Weights of a small mixture-of-experts language model, trained from scratch on English Wikipedia.
Size: 9 layers, width 160, vocabulary 8192, 29.3M parameters.
Below are experts of layer 2 (counted from 0) of a mixture-of-experts language model. Rows are named router (the router's row for the expert), up (a neuron's input weights, with its number) and show model dimensions 0-159. Each number is 128 + 32 x the weight over its row's rms, rounded and kept within 0 to 255. Numbers have three digits each.
After each expert's rows: a language model's description of what the expert responds to. This comes from a sample of Wikipedia text that the model never trained on.

# expert 47
router:177174159107138063156103139091143130096113093179105146141121121136078116154075165163124160196079055120149125118103155113125124098092175127097080133111105179080100058133114151144148140121164167173137111121115142186188150161103077179156126107134156173076084181075107132170154144163122139123131111127171092140177161176128083151111127081101133144102157105077075111153159133142171094127168086131136059142119151105178160084099140178117141151092103165102124079143089097151082145111155124
up0:128097145105114076156154135141227088079126121122101165106055088152078121185080130135115164103068092115127134150109164067130133141134121176098147135123150140116141030126094156153142208071097131126109143113118064174065139094112123165110094096113154139109109167103084131160123110171101188079118121116165169128136130142106120179123145089139116118127147164122123105153133168122096094195096087131172124104102120122127164140120113190122104201084126129118131124110123101142082108134068196
It responds to: A bare space token standing right before a number, such as a year, count or measurement, e.g. "about 180", "in 2013", "June 14, 2023".

# expert 31
router:162126139153121112190123186101113094144176077113109135130151132093088106108136165154093110142152116131116132073080104071099132111129132065171111124165172166103118085128144090188076117122177113190096083092155198196127149129132101136102147147093143139068131141095169145166118146197121152108090129199180123157153086154135096164139084159118067162147147125122131107150150128065112129094152095148076078107188078189105094167088152127133167141127135121141148150119105093173105067141132151
up0:121099128119161181127055142100134148101183137174164139123078051093109120109142108113121151177112076170121151125075121105144148104122124129180075106073182098118112109077127130160114166086142096114071092142102212142156169108139129100109146143124061073130179139181151117141086171141092120137081083143096136164166155128126158140137067132131100177108170150144146094144131144120156156136093135114091059120177103087131141083098108106146148135221079138153057120145123140152149089148121097
It responds to: Capital letters and pieces inside acronyms and abbreviations, plus US and USA, as in MB-TA, US-DA, H-LA, ART, CONCACAF.

# expert 38
router:128109168122095152105107095116155138160140102127146140122089186091120112127082101163066136138134107128173133156132125121125152130148125150175178165090146153130139143096139127181172116110108124174182173076057114076095107103131120106072139100097148140164096171155159100182149118104077120143161124159118156123150174142136136141106177166072108135098101194150093149125063155086155103181148116081204146092243111104109125095101095125089132206113165142117175137155133117145144071114077151
up0:156160106161126089153092139115107070109074169173148117147116089155146112139154184112152101128102133098079124111124156136146132143105160143115092106122144106143140139128174234138111178114164120146099111128088116143150054148168152219190137125123099168058145185098156146116129108137134147162131136090180124199084149129133133082148123067114123118177169072106110134120148087160199156097166089157151079139100153138128106132116138158130121124110105127115074087143125106172111154018163126
It responds to: First digit of a number, mostly 1 or 2, starting years and codes such as 1937, 2016, COVID-19, Under-18.

# expert 21
router:103168105152131160164170105094188156076121068110129110134150200094115065100099105112116146204110162131147139066121070120160087058086090143145131167143150099188161081164157102137139139085128117136120099164145181109092130131116116117112123124197144157072107107139196077129105117167098143128144128142091118163144139149109125152124149137135107105091103176070106119080077094139166110092149092138107107126126160161117106095111176199121166154177109121083175150080087124064166146114160097
up0:186119135171155134098092163142142125101153176114169112146085129149170115109139133127159108117136084126131081181138159118109209139136090147124108103122183116072142162141136169144089145151140157152130158145036080130177109163106175099175152169061114071112204136114141126119159155154159140154141081074200129172090138103095112134099128116109094091148174075153120167182143167111096142192126162114108143131171098103131148165178158111102137062107116126171083071106174119145085099125135128
It responds to: Periods that end a sentence, often after a year, place or name, as in "in 2022." and "(2008).", before a newline or He/The.

# expert 48
router:082101119082139214150185167111149185112152132098086146156114086115133126114166152168139128153084125138153149157129124167110094187126137083119173108091133089101065132154132096145132130163156135161140099128102154101075072136129146098125173080153110116109118057169130106118116078110099180134086141112170158171155091112153106077143112078120130091106158122081208172095131094109101172108098070063134163133203148149103152104143114153159071142167093171150137145195146114149181131135117106
up0:131061144124148156180151138075142162202126122100117166101119128141143114176113128135114109100119184156094129169149145142150197150144116117187134100114144074095133197088146113165110027108135097145119162078082197105133090144137075114164101125140169126129130098153076106184135099092097188067118172121185146161147132140144105111110159104201124170160161131089119091111107089090150161125110158087170146104153139150058109103130139107117119148108097117071071134125155084111163138161133097
It responds to: Ordinal and sequence words after "the" or "his", such as first, second, final, last, plus season, year, place and "the" inside hyphenated compounds.

# expert 18
router:117134111070065061149200107135089113146156117127098165132190135197110088142122098105141109125118099155103144110132182102122146156178105176151101129156190116107086173169143139142075113131148117106109151146106138115061111100154138070095145114124097152090203084071132151155089141188152119128151123120196113121175100115112127109147142123139150185136147161100145069162132151205132190197112103088168140122118128127147110163139105164154147119123172107199130126153168128097177143153157190
up0:113088132139090147119164186090159120155207077159087112142150180148150112163117132147132149117156105174109121088174130129134166135128206155127139132184092160145137124119202117087127203097111140123199144151141082120081125133096209195114131141093097099185170132116157168091145094126125129156180151148164061090105120131066171129093134097138081134176121066119147106145125136128092139124193135116105154130214165133131160142166116132147140133129112094120162124106155149109085165074142146
It responds to: Possessive pronouns and capitalized title or name starts after "the/of", such as its, his, New, General, President, Gu(iana).

# expert 32
router:140088144159135163150157132113181177145150070069081146160125169135083115100092090173068151133137155129107133174159154140100181183158122135154136122075100174137137171144138112129161098122069128125141102106181098114104130177100099113075178129075175096138100114155075127183143094143111137138149096169126147105115110132161120188150094186161176165134083171128122126146094174110138077128126164150200176067161179076113159125159134097135133139138130177084186125099105167104108167098075150
up0:081130116118135077128129120163102085120161143167195118148101126112113170148168194104145131123153145172074129132126123121134148094085077165165144105182082135125152165066119137157077149063193142170105138106085085171103144128160134173142156207090090152118184161126126159087131116140159145078135105078134092134077148135091101145076134132116089152118158095208116151086129094174158169130101147128170099125096109187104076138167154182103112156126127125186103080079145114159087096113130117
It responds to: Digit tokens, overwhelmingly 0, in years like 2001 and 2004, decimals like 0.0, and zero-filled sports stats tables.

# expert 39
router:133103116169148147158139118098098053141145097154063159131103111132145151118149095158126161066081089085100119137082095165138138142104108120137090145140115115142128101168076132149134102126114095103099108080121166079110118089182122089138175148078163116166133101108106120133093087187202084187133108144161135094176175136095155112145088122139170134118146134131169185120144112151103187153166152157157177100127088066140075083087153121148084118178141145149144094211172116156165145181157193
up0:179115150089128120145146091134165096136128071186097151145054092076145123115092125141160138110129082131105144074130119135155075055116128127056178043106172127135165141145119179072128149117118118112090136098126149117147066126130122109164122173097127133172190119196141111152078137175193092170177134132132081131128130138182134081187114108130131125109141120152110091093090100116120140090128132112100129134143148084125136115136186073112161089167079160113177178193179100132075129108108119
It responds to: Adjectives and adjective-forming pieces after a or the, such as special, high, single, round, final, regular, and the endings -ual and -ly.

# expert 46
router:122118112106151103114121140136141152035176125153194148144172147081113126079137103085157095161120097117179118126092094112146105164135105101139132143184172106122147123156084104159113112093137168109128089071138104064140153145080107106177196083169126107175166166120113140190117151084116073114163167077119071157141163132162164164089147110120162188090127102148109205161153156108116201132140091116169164085128188113077103135168136135074115108168144174152115111109095142160149153129143129
up0:136154118141213109125103086151128115126085163038103106123117195116116114123132112036146186117082080188070085133112081134145132088129158120120121124146165146144149104122097097147157086108098118109115154096087143157092086088097184180135146068105093164126090118103104080171132106097144141106101160095124172139133149103155173118161109133197107154131114180141097104112163186109113154177070113146142127098106103094114154137134125108098133141100103144126124111177139142176099061050085087
It responds to: Verb suffix pieces and action words, such as aching in approaching, ating, ored, plus against, during, at, into.

# expert 49
router:118085142117084173138106101088108175148119079118137145094106160171134115119080086121113090139131123096189080171165137092101089182151107185160138148124201163111101134112158116079175111179124179133181103091160123104184126103130201102099174183091166090156122126086077121164126140064128137075103091172162118108139110170097134104142111170169123128114144134124154088105071177109102095094131160152077091071152164126100171117161160094190101102111126139111144182120097167144138156117146110
up0:140136081121158130138144159162119073111160176154112112179118086139152141117146154143168177109136096128100136114143100156155131113085099124123152139135128077150195177122122161163049125096151086180108148138086118133058083110115117123150084103099111146119141159142155111121086153198130113157100205113102138161140109104121165103151146078075142125141141112174112124120150071113157181158135104072192156139149066135199065148116148137088146212154075126185078109120175146134138095157083173
It responds to: Single digits inside four-digit years and ranks, most often the 9 after 1, as in 1975, 1597, 2007.

# expert 23
router:157154114123146117088170150092146098063108110128095127107172063138125167119159198144140132061161103159113133158104142148110082130180160146095136193201090114129149171110162189114180111150088157167166139109134161171095073127135083115152099167120160180116107074088101092139181105081121133137152145056106117069178135139068178083084091104121113107104141084142094145128106117140144140091150174160149151175086080095149147132148124144164111190122106119146118144155090137100087133114172158
up0:125090071161143139150148168093131132118126082049114124101130150127118093075143114106083186073101133186129120070096085106144135153125093109111147120137228087120120093126164124093146154082074115133074123157074109143135221115151186097063118114136071088133139181103107125129132136134126134120028099107128173160134106163171066124091128126170128110141177137114116142095090112099080113132142076131130139080140086166132092098111118094148103161163153159146120105152191135137123117134090151
It responds to: Mostly "and", "or", slashes and ampersands joining items, plus single lowercase letters starting words, e.g. th in thigh, r in render, f in fillings.

# expert 36
router:106142127120112158120159118109137072110171151165185152146121124086096145111141112140097114131160156091176132149142133075111094100130154209127200092154161135116106128101134223137083111090184150072129206087145156095188172152114139138162102131193152149109118170101180117150097195120169148106190159091102098161141130132152154172122131147179089139099099149169132149134146120160141173116145060066113144132155138185105162082107133112104148129140123092152086143134139109153145162075081073
up0:171141156117097077195147147141149082192137115137146084112172164136135159125134167127162076184197117135077149099171104217184122131118159157057153122138158187115128103087101176072077124109153114098108125122133156126126136123127191154130106175132112124141143128194131111138087062157198123126142122170092072200103116139122189085137098150112105095139148105125141122095154085169120138109141121124095114114151132125137100130110118120123220133094097138103199179158151143108147159114147098
It responds to: Word-ending suffixes like -s, -es, -ed, -ations, plus object pronouns them, it, him after verbs, as in "launching them".

# expert 28
router:193163139083132184080174134161177138138185083087141141115080090108094170103071129148123090153155133094117110113171104133142167086094123118169140141118133070087106130115124097155165089104172067126137115137160059095134137157096107136110170173135117131109148097107112164115139092179136139147174148104078064161123131151150151056098176098172158142080176138166171143099061175118117114146161136100162091096103102192138118174139136101142190139087143055117098153106123105165109155091124121
up0:098160114157177080135125140099112092168135072164145092114154120104133141076142088132150111071214146147127125112134123166130145153082142111132148152129119152170133162175151085155118105172122077076153159134123156160130095124118180066152094165137096165097129139189160166105103073162157149134092153185111119126092143107134106075102116084155112169146154081130153062111132115065100155140107140145154183109120110120155097108117155142081144149182091207064164128174153134119208096079157081
It responds to: Final vowel pieces of Asian, Turkic and other foreign names, such as ata in Kolkata, ai in Yaanai, u, ia, ina.

# expert 22
router:177150147115135152135098145136128097097141134112129170109130145125141184151191171104139118099135124130187140113133136094104119125079153142062113137118152119196081146130136086159103180153196138136083052096130081104122150103122180176158141154144075090137114144131177116193127134229135151076168154136155097190150108097163135114111114193184170086131108089140101154157157158069126151116087153161123102112138153122094103129152144072101150108179100144179150172203151134084107116163112119
up0:063102131125135091135122153170153135086080099155117125155183145050151147079118102155116160074113082108138128051140190073090092205093160123129114066171136149122196119166151119141096096132142146123152188154156144149093139132124131075159062131137161089138185157097171149108093106172081099124159134139158143148090085130166126151096148125063102127140143156139136138135117146105080150154125109095112090162117108086199140112150184107155183116180145150147146081149144129096153166087121173
It responds to: Main verbs right after a subject, mostly past tense or participles, such as ordered, made, released, known, plus also.

# expert 7
router:088094153110112182126148139167130131161122030083078147174101090117119126134077141056106194158086177110101114131124110154085146153095124117111131168144176139120132100120123165169136150167084145131153102161142185163123057119095177120181092135162134176140153075123108161092180143122084139151121161096180125180118124134137143152112137072125176176145089160131112149095152118116169097188176181157146159156090122169163096171106089131118144111080188114108189097146117120114079127090142110
up0:111097156126103132143167156150079126120123195174133133154067150145093152131168146071088122150118151161103117171182137118100053113093100110166131068129169110115172091135157192113056187149090075166146145168103122155137160117156123140144157115058149140152089178160178129175163139101109088129084139100168087131139128131108150122113154102084162074131094111158122126097153111130160134099171090153164126094135102149176109073146131149191137104096144102099152172206128099099081113066166106
It responds to: Capital letter or consonant cluster opening a foreign or proper name, often after a list dash or pipe, such as Ts, K, Sh, Ph.

# expert 29
router:095091126105092111146146136123181125074160167158199159099103139202130143126166163087141122154154061104169132160177105099123098107044121117088159078149119127119180065152107099163123125109134144093109189164056088172128151155146169185136099103129130112129135145111105133172136154166113150110181163075132078100163100125142089102152134131149160142132124161130116165119077117092132222111111084084139068141125123104145169109121154174084154110101073129133124139105168118120117106096051156
up0:133104113131169146198134129150111114141136175093134143113124079115145118119127175129143123181135070141148147119153148086118129132090068095150121136093102116145220069133084131213131170097112102105163124131137072161132090120088058131164143048155144164123119139174077134082095178180092102112155110114128131085089101116166078141138130121042157114131136156113134107103141183119080143195106089129133123071141082100092121149105168109109165156178134088165148136099128113113108100059111170
It responds to: The infinitive "to" and verbs right after it or a pronoun, such as was, be, can, would, have, found, and the oid of avoid.

# expert 1
router:093122109132162204098174088133143087152145127142139090120076113106171087126106059099123145028116142163093137105168103143143117106202097121091139095162087098156168146124146121103140085147137087111157177210145093143116104159099219119129134142134159105155136056118129109178144157114091129131102161142109116109101093088119145072172135114079130137134122153185165148174112096150152157176099159124152116109151075111138114145162078125129107125159151106143099120175183170156115036122111142
up0:124087089177154106187109144087081105139154134124163076133132142120152155110144148118153108163167108176130136080158136109167088099146173190158140116129136125100137137088087082091114096156153170096160131096152151204072113129162198109167131155084103138139176184117176136136139125136125106156082149069137136151189120106108100163170105123064216106105178119100161089157150106136118122153151153140175133111156090093129101172157154187090169103149143091148189129104221114121108103142116114
It responds to: Pipe separators, line breaks, semicolons and numbers inside wiki tables and lists, e.g. score grids, climate tables, census rows.

# expert 61
router:190098093124164099136139143098125085189198102087200099097105139125097125138111125167189117155110141116150112104120115079126197148077136192132139128133128074130091127096108121159142128129214118120142103146146079137154116170118105130139129170091099072116189124070084073117087119122078098145157157064100052094099153121144169113107159139120111120108106082094089165057129156157102071125147120085150098121120138082132147175157111096204191117103129150106120140118148141121146138103077129
up0:131128107106144111107089137173215127136136166071148156089122145122109115107136152081122191150124129154134142118153114104139142113062138111140071130102166136102156129115128135131076172156103095121113104106094140129079150101098163190151094088098110158099067101136097107134109080158114167152106150118164127118092175152152172157116116138142142157203122163150111149126143154060115255149113119114152085076153117149053140088091140115120099208137153133064133176149095141165147105126072120
It responds to: Vowel-final pieces ending foreign names and Latin taxon names or inside words, such as Insect-a, -idae, Quwat-li, abbre-vi-ations.

# expert 3
router:127157132185162161132117161125195127069089111119121125160166105124117150114149129125100116166190118128201112162075141117093093094143159134154184181115146102141085174083136181106139099095126093105114136145142106116119186112088164129094074118092120161129098123095191118102135184115116099146071139119144167093164159131151135159108104147124105177121102057155170138165166142180129110085097154149139145088216151113138118130082121098165109191062170166148058131155178091068134125116109108
up0:144109138163139119113134143121091106127096148167141141153131158129142148158132187079061162067173177123101117141166142141162122096062124133120135099110161061131200149112101165098095113147094075122164152162126164058123080087144145151125164126034133141084181120091165165140125123104175150170169152170206150166121163132107146137108108128114051132124113181093115126117100117127114121191140159114099082092085108140150097130126191150176166163092181135094124116100109100129101128174069134
It responds to: Plural suffixes and people-group nouns such as -ies, -ers, -ists, men, women and States, especially "men's" in sports team and tournament names.

# expert 11
router:120094126094084133173110111192122150154120130087069114154125075110143096112144144154132155111199080123088168162111157186144096100162135124124124143108169073075097121103135149085093154167116115142195225087159113193109093105133111093135131188172096151098150093159163106128096154182080153130187095111122097175087086143127089143140143091120106154158119123097134100097164133090187088125105148148114070129098178153123127140142113151156179149072157126123090083126095126076168077154149130
up0:124177130071129101127163127068213103126148140180101143115162096177182142086151120090082066102119124145137097150084120157111119127137134167131145142086167101159112084119145087115133120183208189097155120154117131133107120117090178139132120141122153141150146154153085104117160214137140118172170135088148133170100106124153135132112154082163170093192201118090128147128122139195106111151171124146099138102106168114071119160139121066095162121098158139149124181127086108086175101209148103
It responds to: Word-initial capital pieces opening personal or place names in tables and lists, e.g. G in Guliyev, Ch in Chorus, N in Nutfield, Br.

# expert 9
router:158183112147150129153140165104142120145122057156143082178144076163132137136092117193103142070158122185171124126114117147191103136204102137142064106180090116092156109092190092127116094142134171133086088107174118172072132104117089127199146113109148182073121097132130133165150156114097148104118152104186158081121137113065116161125119149175072130131113130162147147082111093137140096116173106116083052135130127153138107131152120144164107161111168119194122143088092140112175097120163189
up0:175122108132164160112151190177132139107165162165128100132121113168179097076094143137108102161115118112181128115135107144108102150175118115106104078114074088122116234131120125145136068169115176150151156148106081154097102174084092142133153077151112150152121079100103140139193166134112099150139095114069075087113120128148152121143131156051157111127163097140167137133114116142169106088137081130133188145135100113163100137112021085108100124072110103168160095078145160091185136101124165
It responds to: The words and and or between list items or number ranges ("0 and 9", "3 or 4"), plus some commas, US and dollar signs.

# expert 0
router:140112123109104114171090132088155179072102153141079191108107113131137149156125172145154142158161175160116077119142141143078148103145132107113167142130157108117117170122078106126131196084145184160078066169134111116110121092169053146074112173118083095098107199087093149110138208145106157120115084147134128119101133179136129155094143150137079105187158133101130192132131094188128125087107102098117063085116112109150158180122099137163144145121076121127129125145107056171119156114164201
up0:112192117111144161126159128167098114083140112117115096108130070150156091100112102131117115166138136096123138102088056170138154109090081152105106143101158135114125092104126111112147086172153122172119171102111111161061158163061131107118143133110192160164163108178119075192152133166129086163132159098106170145082156131129119098142129106127096105180138098133131109171015159129170115116089186062126178084195082108136117120067142179097133081144135115112132104145146112087090091167142084
It responds to: Line-break tokens ending a sentence, heading or list item, often before section headings, list dashes or new paragraphs.

# expert 26
router:136132113154132164136099148061154109106141127148161160170142169185128114103139119071130186126149159132100136139119140123111110121112161146138097134137157173116105165086136107171158115130103157129120116195152142145181118085179129151184076136123138112123128064154138131092150146169158173132136130109138145190073076123082181117103108177167069126155139044174080093088194077069109149133146106139140154084100099153154128153162064169120098114140128142068171133079124056141141067131070167
up0:145126131113130190114098130066154189147210073127171163140144118126166131115082115142128114124141123092143134171121095179116171104135082110133119202141174031151142103065156149171112146116168058073097144149154136152104088117126126110164109144115123168158114094103147134125084089141118171115145110108179101116083082093165140146156138111160120194092171119160095140190038066126123109142129153132088118108123130093138097126142139158100137090143195064128115104159078097158160120133124104
It responds to: Prepositions like along, under, at, with, by, plus first pieces of personal names and surnames such as John, Mc, Mont, Gi.

# expert 33
router:114183155092090175096104100147118084155192095113118153127130177127135158111098151158104138107147132140101103124134140083117127141125134166165106093056101112128098174132093182123123142112127125130147153155154109147181121133096104078184065176085061061136132145106153143098139144140173150148110130202079105154100137152077097121104110086046154116101132179169102081087132133092140096132176089145124090135087103178126182099113134164181152070111069122115175128107135140128197099136150058
up0:129094134148106119132102194118147094146142164150081107087076153098128098114108179130104080130126140129176150103099089157094083150179095127120155088140120103113131034115082185100157128144087131080119116106113099123073061181149144165103105160116094086157172158134101120156130186156144191186161115125119158165092167120175125149143111103139102109121093106127112171147109133181165142153208119135092088157155156056145165121075066128144116106147123181078108118106200160145156121115161108
It responds to: First syllables of Spanish-like names and titles (La, Ma, la, ra), plus single digits inside years and large numbers, such as 1957 and 1,138.

# expert 5
router:102121111150137129144188092128233138142138167041091151109090076088183158141091097110153104095116144180110145128133084133126069076114139115075166093104050109190181120164078095133165068114147071148117145131093104128112169159114119108106138114174142075149106069163136107093072167180073146148121157167162121091097100098143158114141125151115163162145103132149182112127107112122145139116085168120125112135135089117130145144107116195091157144159182151092128130150148116155109171091153142
up0:109093136117151214122127145117140162122140099088166131118091075103152141149151131174141110111095059136111114162112117066131116181163176105065153062111108116133160128166116162168151065101090083123149178104065138149095167100150200142068166143099180107191161096179165153103125155184139142137092149125152131161127128127088128105105134108175138146164141113152146116217120124116107066171103164156149136115128114179159135177166129170080140096141188146120119103129148077119166129089129103
It responds to: Line breaks ending table rows, list items and paragraphs, in results tables, filmographies and infoboxes, e.g. after a closing pipe or "- Website".

# expert 53
router:150131141116117130091099093108100183168171148150131112170172158115106159110139075175106090127099133143225161095117160100077122101126080135182067149121096076129115073082145142120137171165183061117072098108158128153101109102133098160088146098130124079155108094156128137162119101112130135111109153094171116135125122145089142100078140086058140148129127181082138143071130144132122096133182126146148101103163081158091181087111103089155152161093178133165151153099146064164088139187175166
up0:157079120129119094050127088113188104137135157102161068107180123105135103095180103148134138151161124129158125112098148101073047110134090110138124101156103139154148181103150133146109187203189151097132072168132113171107134117053105137136120161152144089154133130075083165132157094140117141098159164137065086061111139147133159162137184115130111097170175175090166078120145131136195133144158131146070105128150111168096151153133077108172172115096129103131059153123119078114148120137128157
It responds to: Frequent nouns and adjectives for institutions and places after the or a, such as government, film, state, American, school, TV, company.

# expert 42
router:144104093159156158094139065145156154078136104069118083158165062143097154171176099126157133060177105143099115090093133149170181169161173147105151160068103158122123106142178132116138097141112145096122141112108140109133139124133138096123152109133144160069125087123162112099064177150143125165122122104165074079096150118073107141156199162116108139129139113174087117119167121107119164163222111141078101181141173085074156141170142120145100105108170156086091147153136208142125111143179119
up0:159141121144132093105104178050148134068061117137189134097146113126176111140134133099142139169161226180139113135099071193160162075108093114109080160116173087072115156072127124134064136157076132118101089114148117081163104129167182085139152110089098153146171175108130102116135151146125141099094170097163084105092113118096119121153112092171100092146128098111154137155162144198144145143102097101063092144155114088099157067115086124144169098082141120137152150099144151163120105128160134
It responds to: Hyphens, en dashes in year ranges and slashes, plus Slavic name pieces like ym, lov, kov in Russian or Polish names.

# expert 4
router:197190114098126097137145172170180133150105123169119151171141095140128156174096107145122116176160146228154119135139141165148125146144113185070096063114147154168079104072108094061150089172194131123143095121121159145097067095103123124186115194113131139129090128140148146151119152102108153123134164094087124137150137104070149130129096124112170095143087077158079142124062145134145132120102135079111076139123140165161117172185099109137116075167112112148126113110181131104213114130143159
up0:106113147102124080200145124134112098123183106100151173160057123139122130149154085134099105155152054121118159131112166102093179105086102145098134107103087041162121105069130098090185100069113122133110152153065154079159151111119138162177146105112131159128122160133100186107133164146127166088116153066109115159100167118100101104159133074078154125167144103079110074122103082118090162125132080098140131112140116081172175120137136106119116117132091167184083089119211108166164123154114170
It responds to: Commas and coordinating words joining list items or clauses, such as and, as, among, plus Latin or French et in citations and quotations.

# expert 63
router:097195153123082117159140142145096174153185110128081098120123145149108151157181171148160129156151131147154141153136156093138106113191132089167128146158158107180130126135117092147116179138066150150082119114143129154076072108103106155184160147139163184089112106188129103144080130152138189105100141167135076157145106106139093123129097138095171068102164084111155141098119081189097206195132089088163140076126192111156137125140089151110097079156174112087143106134189094167104109163123116
up0:121087135168098134137086118173078086131139121139101093117067139120115057171131139138114118086127118164152102127170145116132176158175185094137096138117120140098208090121138170089115153124096153151113120126127125140111201129120139135110151153156180099100154209116192147117128185154168141168139162149191163149119130144180096070173100137157125150157155148096095142112125180055148114121117124173137097127176150205118114135087194101170136099137129088100097073133128127195120065137176106
It responds to: Words like an, as, at, part, known, been, early and member, plus word starts such as att-, often before of, as or in.

# expert 35
router:131141131067157119121121102181121095086127170158087108096157188161099094123147099111134146149149107099146128122131140102102104067161142095153113141104129157069134191121133114156198171133106067163094127115163190122150110149106132081155134076086196126178112100151083148140186134193154179155095089117131071110085115121138145110075158176124093161076128075093113191132120083127127142114072175141169117114135195150131158114090090071118117117085142132107157124154147115069130194143110097
up0:157148134166177092150099124090132097130175106103131090128159154121165165160077157173153186104099107178155082088161116130175106049149153123143198111106098126152114104057117110112134083156147136110190097143126149120144120155180216117153121142090147053114216159095156125122157133072149144133134093068119093135173131118114164153119169157127150165116129163094149163180106104191148135102150170137158069111138135148095166142163147137120124155102180154131118180152157150095114069100146133
It responds to: Apostrophes and quote marks, including possessive 's and coordinate minute marks, plus "on", "from", "in" and month names in release dates.

# expert 54
router:104097122103104126105065131180149164080127157171204131129175104176184110161137118102159167195135100118115083132129138080142105125084125137150166172124124112154137132175127161155102152143099185102177139105065134105147115126133146094101115122112133143084138142160101113100103151107114138113074195106116115109123131124068115164154117176101099161099138168055096135130102114177098088068105157136184166177126136066118092163109067174133091110134108164111185114085128160175031162129116125
up0:080152114130155150119076174128109134151147092138130090142129094097175122073066148152141107078088126126167089104082109129149186101161118085117142091124107122041134109141123043115134057142143153125143149128109171125067138145139160114126113124130139133141164094076112084141183099160127125146108105204105159102110126153107169126121123135172132120126141119147135244183093070135141126082130132150207083084137083128070090157154097107098094131099119147112145101090151141069174080123152137
It responds to: Short word-internal fragments such as cl, c, n, ic, ut in the middle of words, as in night-cl-ub, recy-cl-ed, en-cl-osure.

# expert 25
router:154142188088138098189142148095106107113121119072123075095113210150099133163185144111142093145143128099151130097083151151106125169176158102122139109108107029113180147106065153153074098147131145122116195148143166182128127160104078122125161135104132108160129147186159135076122112067100176127151151134075095105058086073147166161117085120151131137137121170137164119157122085158151107070118100129159114152141125070121159128140138110098136138186109192097196114114158152085169115135106129
up0:215129135092145150073127157101125144075123128084124075126111038086164106106058097077144116105069118141162158133111108085161112182171130096073135154091152118150171128056135139104148090168089112120102105145098095125127133153089183101110127147166101164127180136135128162124140139156121115105077133150102182189105093126092166110143111060143145169144071104148170110152145133089164156116166133099155127187126121142139091112134133126101107102116122077123103083133134179106180108068204128
It responds to: Possessive or contraction apostrophes and s, trailing zeros in numbers, and the word piece sign in signals or call sign.

# expert 24
router:087146161105135091129131151078120149119125124130110147100128169203091072157091175113093125134108110077174153172123120151064157142117130112108119164106161078115120114146136204174105191130102162125103180121146092114127144158112077123131180096115158101143106188156130108110158126221127127117122097133089087163074120135113059151140151082123112132139102139156097110130159166131180188070126091167156165096094183086157102108112106103123198142154085095124096093150121108163069119052104112
up0:157141127184127165134145187179107141148154153088211104130105138141171190166161101145185182117116153110097133129135108156145107147140084213191139104138110125102160171106135150105158066179141101188148116146072171134120085137148125115084128149172109192142167120145094171150135104093154109159154138119164166125141104121142137130184102163155101164095154155158156121152115128183087062135166175099150113190148112147153151147185145191155120118109165128151138109077170111103164085179157100
It responds to: Pipe separators in Wikipedia tables, especially sports results and election tables, plus header words like Pts, Result, Opponent, Round.

# expert 51
router:109119187133170153112135152114162147167146099094166157137128128084117095130081112107086136115130134108161134151136101149106110135125156079155135158118071162089101151128125114199109168118079156171169162061125092069142110153141101092057161122114130158181091162093115100192160174110071097154160113154119154141159161153116084174151152178176144173143097147120094091178145157098166081195131136112129149097203138151144123139130119084126140121159177088135172142181078162140107070158065090
up0:128104140173095212172154092104111054129125135172113035137117076060126126093120127113168133136086099118126137172121116113138108113157137169146092102162123153170114122129117116104100093124156153152153174148110087102121073141144106131129104065095123131124137087141084112129115113137132086173189249125111151117106198116141134063189153150053148142163134069122112129140161085131159116129176085115123113126077182133154117150079095098081105145119170112155133066145138147137167122123116121
It responds to: Digits in years, seasons, scores and table positions, most often 2 or 3, as in 2012–13, 22 January 2013 and 1–2.

# expert 15
router:123115139127134116153138185098140174146113109184076109142087193143089104164093165179119133177135152069134087105144083127116193139142141118137088160125140087062080115093156126086103160132127221144092071179128114097143150157143151102173158189071147098079092200072128123114157149112162118082118165142081156139091107160143112141104131135090092058108124085128124112148150172136171154101175080119144150124115176145140081169110164133164122115139151128103103131164102094159178103112178146
up0:166187136123096114155109180109166152189069124160100106138096158106104106144097166181080100167142143113174108106130106122128137168125146118134085157165132132085060123082141145093140167132130200152126029222134138071103139145165114123174100175090115108090106204116103117121165145145148130125127120144107136114096141154161159149109121143082122074142131076126126151176145164103149156079189100112155141136121142105106100196122170112134167117124163130070110089133094127091193145096187157
It responds to: Pipe characters separating cells in wiki tables, often right after a rank number or before a candidate, date or vote column.

# expert 60
router:087078169144121167134117108104169183170116091125096120115121123061079103139076087175098103070165101082162134154131151161103137157167148145179155130076147178096109120156168142164150133140108140145160126115129160047120145107127117091066118109083160086177109138173079075170150164130092124126159108183081160130144172138113139133124126164141194135101129155134113081129053171084117071186146144134161127132178175097074152155105120113167111142122168158086190136124091164140128141154087124
up0:124130126110136126139124185123139123109098169117110137136125110180092122126075161138126159108121144176149124128108140105202157166116113127099097114191133093138155101130143099193064076104118097123106139131116128181123115115124154167211116115142141155061164126076060119122113187112162098129105084087206106139106151114072091086146137073086125132134122177132170183104089081208084150120132149108112080095092108159112093166188145199147132130050118143131080128121192124131105120148099127
It responds to: First digit of multi-digit numbers, mostly the 1 beginning years like 1928, 1969, also codes and coordinates.

# expert 30
router:156143082129074145140134083118118084090147112194145125130094113137091124084148097154166096123181181114143111123132113148157174111144167129110084116168121117127079179129099158072137130083039127113119137159065114079104178151177155096172105125149093161097102151134192085173079071148166164077134146119092112139148130126135142104075165158130158170118203081137146109183098122162104144141189124149130095084093188118088130127110092155090078127107092151122173112147143186162152143139111171
up0:162114147166113194124079118142130168123148071099176116159105087080122184127136086195184154109137107144101111108133129114159100140137162164130102107093200176122100121134090144123085110137162125115221140155124174081119145135118171159096142139134117105135097155090114140100176174155204083176114158151139090126120162165154168197125089115165133101097158139138136201148155105162170096084073115105136107170153102103091108122091154084096125139082079154047177119105134134113138141125106167
It responds to: Prepositions linking phrases, mainly to, of, for, on and into, as in "according to", "due to", "6 to 8", "most of".

# expert 40
router:114105163092144150147107128115141107140054199116144110124134152111148149074153122090132067182132165158146152185121115135103138085118135100100124141084131118084099095160141149133113095137097149130143171219129139117087137076106124186090136137123120174117118097201105154096124123126177098107115105137149134179144142149126172122108144176146112116160165151196086147175159088119198088076122126147160136107202086096118130069143126146107083127106142143170141073152172134172053043174139138
up0:161152148129122150130123087104183110164120118134150098138104106082108146115121141097194126128160088180121099096163101089133049161137165177160085141154080190159122155122117124088110121206128187089073133144112087116128116101114155132103129189164098192117156118187163114126106113088163158127115185138171138154097110145148147101129090064189147137160150173134129160114129169191100168164135186150080125169117139149154131116145169124112124126186133123127096162153097074156077147115086041
It responds to: Common short nouns and particles after the, a or his, such as hand, team, film, work, club, song, out, up.